From a checkpoint of a small mixture-of-experts model trained on Wikipedia.
Training: 320M tokens, 9998 steps.
Below are experts of layer 7 (counted from 0) of a mixture-of-experts language model. Rows are named router (the router's row for the expert), gate (a neuron's input weights, with its number), up (a neuron's input weights, with its number) and show model dimensions 256-383. Each number is 500 + 50 x the weight over its row's rms, rounded and kept within 0 to 999. Numbers have three digits each.
Before each expert's rows: a language model's description of what the expert responds to. This comes from a sample of Wikipedia text that the model never trained on.

# expert 45
Description: Clause-linking function words. Connectives introducing roles or reported speech, mainly as, plus with, that, when, became, such as served as, wrote that.
router:510492544485509534511505495530486528558498569486521561460495528465598496477490455411480447462451542508468558512501467423551486539514498522470527449492549537590445571406646508500463531485508425602395478486518472535442524446519525525478494541535496508516586573503530397514511484538448472564540512501515543493516421562477535486474418499448578542486534498523601523488472409575515556412523
gate0:463482477471470529512476411480489501524433467534476570536549516475500503538559499455428503440516450467437480452509549471526518561499560494462426556471529622440479537491498512471547528511487541478501564583507431451458416573532495623459437363518481483512447543527524443595542533516577584435501442506515515428504483561495476456537484464523451483429497453556513484522487537495445417431464
up0:500556481411481482529480496519415480487483513524544548514576554399498518522538498440507525522495536598439520470540505389485499493493576487456494491492543511448459526516501515439450501505504512480486494522434448491453422552522497584485462433527535489514501538459561436582560494535546536438520428546582530389478490492532491469507487490567467490428528417527500477558465545552461494445518
gate1:469528439452434490452402557517493417481386561535538464557518392459473554405535513491558506450452552499422571442466548456491483543529583568515464478447544506482450520497549495580441473537551466465505510598496477558468584551500503503519479405506452579529523510462505460492569524518578505549532466454517523530461479367472508490542551534495524493491478476447423490442428481537557458454390
up1:508530489463509421441418583573529571450412380597544544551427539486576426556444542486596475512494541575450479530468526534524560465511628468496535427535432467516465450517545507533422628454538580536453558555562438540509517511588519541434467539465507515526418501371484520345563409430495444596568463430567484493458444475447414484481504469519552441538513462449506464563390467556600478479491
gate2:489390474496597442462511468455434482514563455657536473470454459527569439462539391487460525567468494441525459455459509573489540379496504509468530514479552426529440592498525519430465559501503495462637491478515497435552482507531453448460444498427500390468548576531435564477471575544457521528512530499426511485458548455559491434579498507486507512457534455565480507521568585478399470480533
up2:578542437582479584501493465540543541450535527409444408497494504511463564540477601523469521466566456435482515513486419522506521562505523541536550560580470499467610435505444415559506420565526568527417473520415516551488472556440417527550523536563509565442457387499473488545552471463491538500434501569461545507547511533469473614496542481551464499592464572445514464437510462504577500597546
gate3:501531600505505488580473495555465509426459573505499575551512454522587487446491423456533519491532516505524454467563470451415435508490543497425474458568490447417537532519588538447493469588510462525621463436580477490462432476507448455494452431463557501532588525470465478554504479512541496539531423529562517371507496506569437520543481457537547433465492403619496447450551494617399561480464
up3:549554568444464501478441411474503496464458521449576540556445425506573522507512461497516505481520515506572421383495422521451458545470588486455483469483511513536550494467585529531534441537515528562640443456523480488482425474523414450530608479538561419498560567446528465479561529559517563571537502553553530396545462512617442527429507478511492455494483399558491412531463466574426551495468
gate4:633521533445423462449373499529471459500513524459507499514401516416562527531495508482555574458449471536491532547585452522580486479516540514453534379497508496491409557496542529459440490460453479599426466506605513458482552515513523452517414606537558484511510544456645461621501521516497432471571500599370423498481476409489546458487528487509583425441520499429580509480420535510571540440402
up4:453496430565509624528522581548520604526430399527592497473495520558456485320517532484456470555546404496497472514506466550475599541545533531499452564465416504518519420466459461547507497601555489488541508463401465550473486433518547450375509444463416467443460423493406523478540463510494489533444510463591581456477458531632495500577480510530467541605558504619445463451540398486425504557602
gate5:575514515463487455486507561486465502564469654540491403477526423446455466431493389481522452470470535564531560558454474571467516512486519528596523491515485538457518447470544424463478574518512547565446468456467617521550530504435545495555550525543517584588474572540441485526556578530513448521516538548493531595480521461458498481402546578474474578503526498429523416471609509545572497501572
up5:498433503410466491507440586474480608454469516544474595561504483451520472475482413478406507566420497580485681500471405518532554558434507590546516524551374448345460495532511479553452481590527541529488505481420489565511456515413490465479571455481510515524491596488446505481556493545469447545528545522513576511500441465497480492488508472513504462553542499463405478323486575535498522481463
gate6:468501491472439489515463503523503520516551481502486534474455440513593461510432564434568500412443427512501456537458493461567434530505587376475496514445454415514372518477511481384506464459531462586589404480502423472514436509551431495483527564568452430511482533457448453554567445540445478566442567485538523345539524515475518505433482538508554503482550464540545520463514550505574519509515
up6:530496452576405480455505539539568519454468473481479546425575532515493580502392503559498537454460576399515482423518429456505496473467423510474558480513604520547449498555531489495490501450507459549465505457419439527494514447539495582423545596530577554482557471408456503578495434411478453470429609441519480423582518489533537553557492506476544475540565502532503542524550563465537488479580
gate7:497501473521473594515480565530464439439542479493519448564462523552584476473517484458462498518522448411523572398489446471474480579587480532440483514438502540502506565401570502502514524605546531524445482475498497640444454568390473573518531457505625421464538511539529486474514580438498509450444621484549543477526477438521442509450519455545595415478440541421480494432518417547525476533494
up7:537528438482526482454439529460534450543402577411477509539504513550534515549389516503512478589473552439509504559503460444576448528475523487506530516533407512598595431464527446562520483518527539501451479525486510508484548438501439491560495539438518521496469552426559520490395592470453523545495412490474422444450476467437504450523481462458471405515449484534494473454490572440529420442518
gate8:468511500478439505522560568533553507560423444463459518470544624474500531518506517484568499524509538514624520452462478462505541556478498532431485547551536528533522582590499498459493559450377523522469526491491510502503454477423504496513480502664471557395555596376513506501452582411445477452503463487450453498619482529504475581460477536422391438551498554437523527500513488566527466535529
up8:487450515571522469555523399530454532424583582544478529520554491484520452498568439467509533413577507425470431616468568582471462453581489486527448516434470597533483492531487567505589395492402492440561573534501558507495533408561454500539550434445459485560459458570538527543471490565509444506576459592445383489424492586438450457527517507566539551436490508590566524516519515379482453460447
gate9:536563564397511546559474563487446457383386538392482491548473584425480499408479525497476533534489475586586501392566469451496459488501485436460499525516505483500477484547589566428417525513517468541467438460456505489455461481531520516470565524572584419499515490467522467524495495555428549466459521576537432472486521467515514442467514465593522392461478494552585493521470472589429527517451
up9:569549510476489446453393460498551413639537381620513523468485419511444475546463537438441460487467472422456482496533494531576534534487501612517461429439487474454462488499466522610549428530562485517532484439507523465523559571504483556442431514453370543551449504565483524455424493421518544581449481537455561531492512524513556476545537487472511558527516445472429451502506540447508513525470
gate10:480476554503477531555497565601545530451415562533438537557440476458497528504489425455490557501620536481443555492447462436493425602511483568518561463516601460504470566572568492427451534485537586532485477514466485651407440563496415590568521492593521547528478464541541455526551598430538445530528487546433619469457496471491482557494507559525504507543519523451454532510443486531545458459434
up10:533522478465517510491617395474499428506647587526416506429544555426525482508514493487513424502491488473542399483515514586504500509512582550554489510501480551493479482459492520486658414497447501568481466379576530470501459392449478461581543590549501453479473582464492488562417492460521526404523450485487488467568441541601620528536477465499523465505419473484433545520520532477500502550525
gate11:517501556467489502468546557530510484505473567450507495501502462519539418504526490463488491530480464517514495465495496470467578435452488591501445494549506473392503491497524548534424400594601573526525483524486560612517466554424542431460570504543465489572633476436490532565484462472492573453495538428441540599560447475532526512539517448497531444534492528453568525428533447606389511553520
up11:580637474462519568497457495407537515491477459493579447487528436549510584479480480546449567472454569559468482535511458491515500520547566492592522511478506558521487465449485418528535549438444395449545467475462406426478526477572533501507518524446515554430466456511456503509568518456546446543510461483617462433503567484532466545540546564517459556413493479605450538577504451472537485436520
gate12:525528487481387393518471575492472516450558563510554546535461500546543464505521440432494480561516577556508457494526383468470506626553542541439558453601485583592515524432523586517424584465511522499507510451529605619559530444558422515545503552449492573478550548469645503425459482497516490513661400520517466519470447558531567374491486486499472498412476441543582495521523550536517471491524
up12:645439461485501479528484542514517428529521385409451556488470589504435477579426587519443491523425483417466594500522481420552413402512468454519452526420495468514445546569498417598566518533496447465465530504493444506512525485487494621426427459531457477447544462534452533537477545446454554459488499504415425494431472469421367490609413450452475490538599498504558562500451407427529528544373
gate13:452485592615469424479641478482600426583517532569436525493571561487514485431551469586565500476473653519596502528528433508449428528470463494549490478417477516489521518486515485498616462509387460527468536499518586485485439469488408565541561446504531490507547549466514489477435555547456439520390486515490485498439525507472530405469463484521509548552570518592507502461497496411562510450561
up13:528506499408496455505463579470454506512450532475491555558419351482557525523471591460421474555362485527540547416501442477484503598454553418624631566474516460468461476422450497564501558552494469481490464549432513488518510503515551558574499574462497472487495504537443489484598447487503556514562457473530502453577561480482524467494486587557508563446483524460521509415444546500478504462531
gate14:343453526549509509470456567446483559523491551535666497508419507479494469406522323621358411561572573458453429448451509501522560354512548508440429487466501498457420471533559510457586565511481518480546547455513458513606486524452400440412575395494497537512558523477520470470552522475435536506564382548539467456540439478591576476543503478516538504519525591558487439559469538495408469541562
up14:553456461465513477636511534520519466481485442451421467518597466483501523473545648552568587427535436489570519480519543521463495628530553424511576568479452472462553558513429458479459466485459440485481534455455531557452466525533527523518512544513547505473407548425510504524410499548480498445489560423511520461545518507412430536486454502521390495536473546523492580493523447514525473586473
gate15:444469411528497470478503461551549460429460588518493540474541547528527482433505507460539493457500458398515477493510478508546494572528527357480513566471534519521491588559528464550501554500484514556576532531527488495518500552607352542479380495532516487530537528506481489586471558645539421412527578517533487444464468594488525394562440439476451531465481424513406492477514555549449451528476
up15:480450479506486516521557454518455514448464590520513523501520511479579524448534526437550499435505448422509464551515485483531522552517444385474547546479505513516508574509471517590481519507567470508540511539550478460482525504578360527498468520632476498595521506478480457578530488558517463385503564596525519448467493575524523337555468440543520515508555409507440513491504556480347437469519
gate16:572494436526511492506501507474515437350408474457582523554517363485535535438558422558563441493533548536589519429509406503476483512445569457611536472545511551532493431446542531564513487474531452489528477445514554485536545497517465496431539619385539571503492539444527456513516500567490561479491566534558518491490545502549538421501490554581588613388483568579556449590525413555507516441474
up16:531481527582511444522484455516497479428457513510496423463524433468582502483537473543623471452549530435583479516517434506545495466443534452552498430531550550520440350425456491449502489379459467535481467457510515530475512474455521497528536636452532566565455485483440429492526505554478470533510502587548526488456533553603587421459471503579566529472550415557556421551561507536557514509533
gate17:460557559513511555495497608444481561592509501457490430470344495539579546467379501482390481483354534549494479552453467479414539519478497502439501405518573482532432457515517476408515553518535479579495433452466512513436435529497529506497583576539557522500511531469498490459501535452453473540563376485463500501513527422504504442411497578548508614458449542467477575429515483521440544500607
up17:525546476561480605431612432422553492535432529493424474462531418494460398594505424569485457426384475492510523520494489493547431483423495530536462477480509571526476466548505490488459452509565475480497488531435564539502520465466455502582493431452459537519572567579525514440493476449516517479541533520511528615552537576397537504494554533385397522407585507510521590479639539447510538498533
gate18:449513388602469358495474562523515586417445495647518458544566583538525575429520565533566491518523418480501526514545508505522552479552559586542487436531409563512395497516476529561547462445532462504520571493534568595511584428492507537456516665500491497481571481438533486601497406517556506560516528451465505509502457505538531557652535510591453530554518570562471455489552580419438469471525
up18:460503500499475398503459413438554512545487504488558433504632472484517401563404523492435468531466413494565564497567479482535432418498544597484418486526456496504467429441540516538440540492616447475515491482518452498563459565419465438519448509471434458574494511571507464470555490455482566521465471420524526476555517500523554508503561538544450536590536535548575419545609527556425535486454
gate19:464537460538510369477522559495504457521451634470461566490576584596563514435611516479467494573465575468580417493502494469557431542516540385476488505534523597511542476514502495623579410406475409501441491486509479586496505476503466550422421501504422532442530560500556442537439530542534430615484546512511479383536477521510481423484502414494542510477556467553523486479483460518581551499505
up19:440421521495491475489477490496592446473486527454445466514577530484477539509490474562525469438583569577474511413542528537485511505446517442525557498522584501487631581534538588396519564518470523471518521507570453404526401507557463521472453353448477494431449469443504482601497502563523461438469562551450508480522491511507594513619470549516431506587554442551540503649486481501471517563484
gate20:551476560570455508459505500563482519476461469518426527500466437540605495541518525454509453568606473459477502522506416519559484504563556380463560536566453493504624553489571478459481494503491478564610494470557498494508552456552456512526520432524408468508519497489530545503479490549404453475531489456521480446540442518473458432483460545566481529535516398527431543455399507463412514369499
up20:497612484462497502456512487498434412502489529510587500488589477478555501373512431460529573409384502469488433467564555472415594483489517537569464544490579493474445469458478582473531589561525493478396463448473451387435585488503540449392518568514554462534526547576461489405512394390474566458454542588530555498490497442524487507501586456558583522463468520491488423526514499557481549598639
gate21:482537558545527494535525434442603487476417444539437530568486470571453495467424549552474561537454461449480536523457525459404516470428528487458475445547442467434492475589408403483539550510536514411560651552466535417503432558523531526546472341429478560453481469599377517480480485483479505516557454498520416435519575522550489460538543478487495519539433539499502516449433528507463442503414
up21:486569529420462596563527532522486482431442531451538554491531518458501471426426502464459551527483572539457547449442386421453474557575536484466472440462550605523435563459485533413538565569453465524520531512505472558395493532575475617470524455468494566531547507578473468485532578548489526527537538481542521426521479508489442398501539603407516609463506439530552513500536459614438509399585
gate22:492454502464481614505429434626526512471450557507493474530481425456458572492518518429529533489504452544468608573511560460489440507553442493444528489493516475463567567543506505460471499423466436505511525542484505494495500523493544459525439472511524443571562467488446495649533497539466438556548491566492458419451482414499407511532438498445514505467542546446560598469548453505533533436410
up22:568507592429542525425501445585578421462458497485442473480541435539479505607439536530623489461581449560490601518526519422603373518475394492460537386467454405468432489527471507509478562479503438428519456531460477554472515572432509500543462537451491523540469483582368513472489514434480512497465476451457557506459522394545472499579499520485398463457593503495448577489471459467495566424449
gate23:446471492520442455476479534514454558530467478455493563532543348434463542480491495465381477515476539594591493411496446548447522419401610511463431428480470535435574439543528540453456515568516514531550456418514597540528470481482518518472596458529477473521465484493510463452490556506441538528466473519483545620528560542460500472483475524477543502501488558592463411448515615493454514524461
up23:561517491477548550513570524505572467459492531537467460468512642549548432481553538505592536499534459405409520554505508454527505520583394489515515549491490468539454538491443506560623478397530440478488527616480447519432547519547460506471431534460498501537530499493536524605506462480570428481506559452483489395483426450549493569525534477465441499452487456429543537517455371525483492523540
gate24:560451471540447447516428504473414397411618478467476511515485562498476534538477438548549466498449474387474440517611436430513463530516437544475505491562505501505463494460520470523417426602556440456501466553552495479483530449425480440552447558485501544461501504529534505465479496489530538502602497513485443519380497538494488477531546466546455465477530541476554547515611512564497494485421
up24:561446545541479468463555541495433430491484518513459548476516533467469535375504519449444582424451537434469500487494509407485461400589537502431464568421425473502507560513526566569517518541489475448521463505523488456505520452520473584470442491569476526557534480491530507494450478450516593425444435403453485433405479520486495444506453477522548552506630551547503522484519493547406465538481
gate25:496424511471461490490490514460465562476453523472463548497467368483498561458541509513467517509431446661594471509484484466488566470492511446472523514503445394484500501517494548538477581436407373481448502496444500401575467428542534489492534511594504504574469462551415449454553462545453464462495440619522521416480482474486504545429445443559483511498550548577548498478460553450577522569597
up25:504458519554481486483488483535465464521510359534468459567443541437521519460463570607425468560603520583549498521409489551525468535438514534515442495488415563472525440423512512566468516582553626536440492504564527441592483538499503458460532361523470442469443545530488470497525493486458461538556489515627516525445492463439542491402508540523553510548489473434535422489409481531481519412454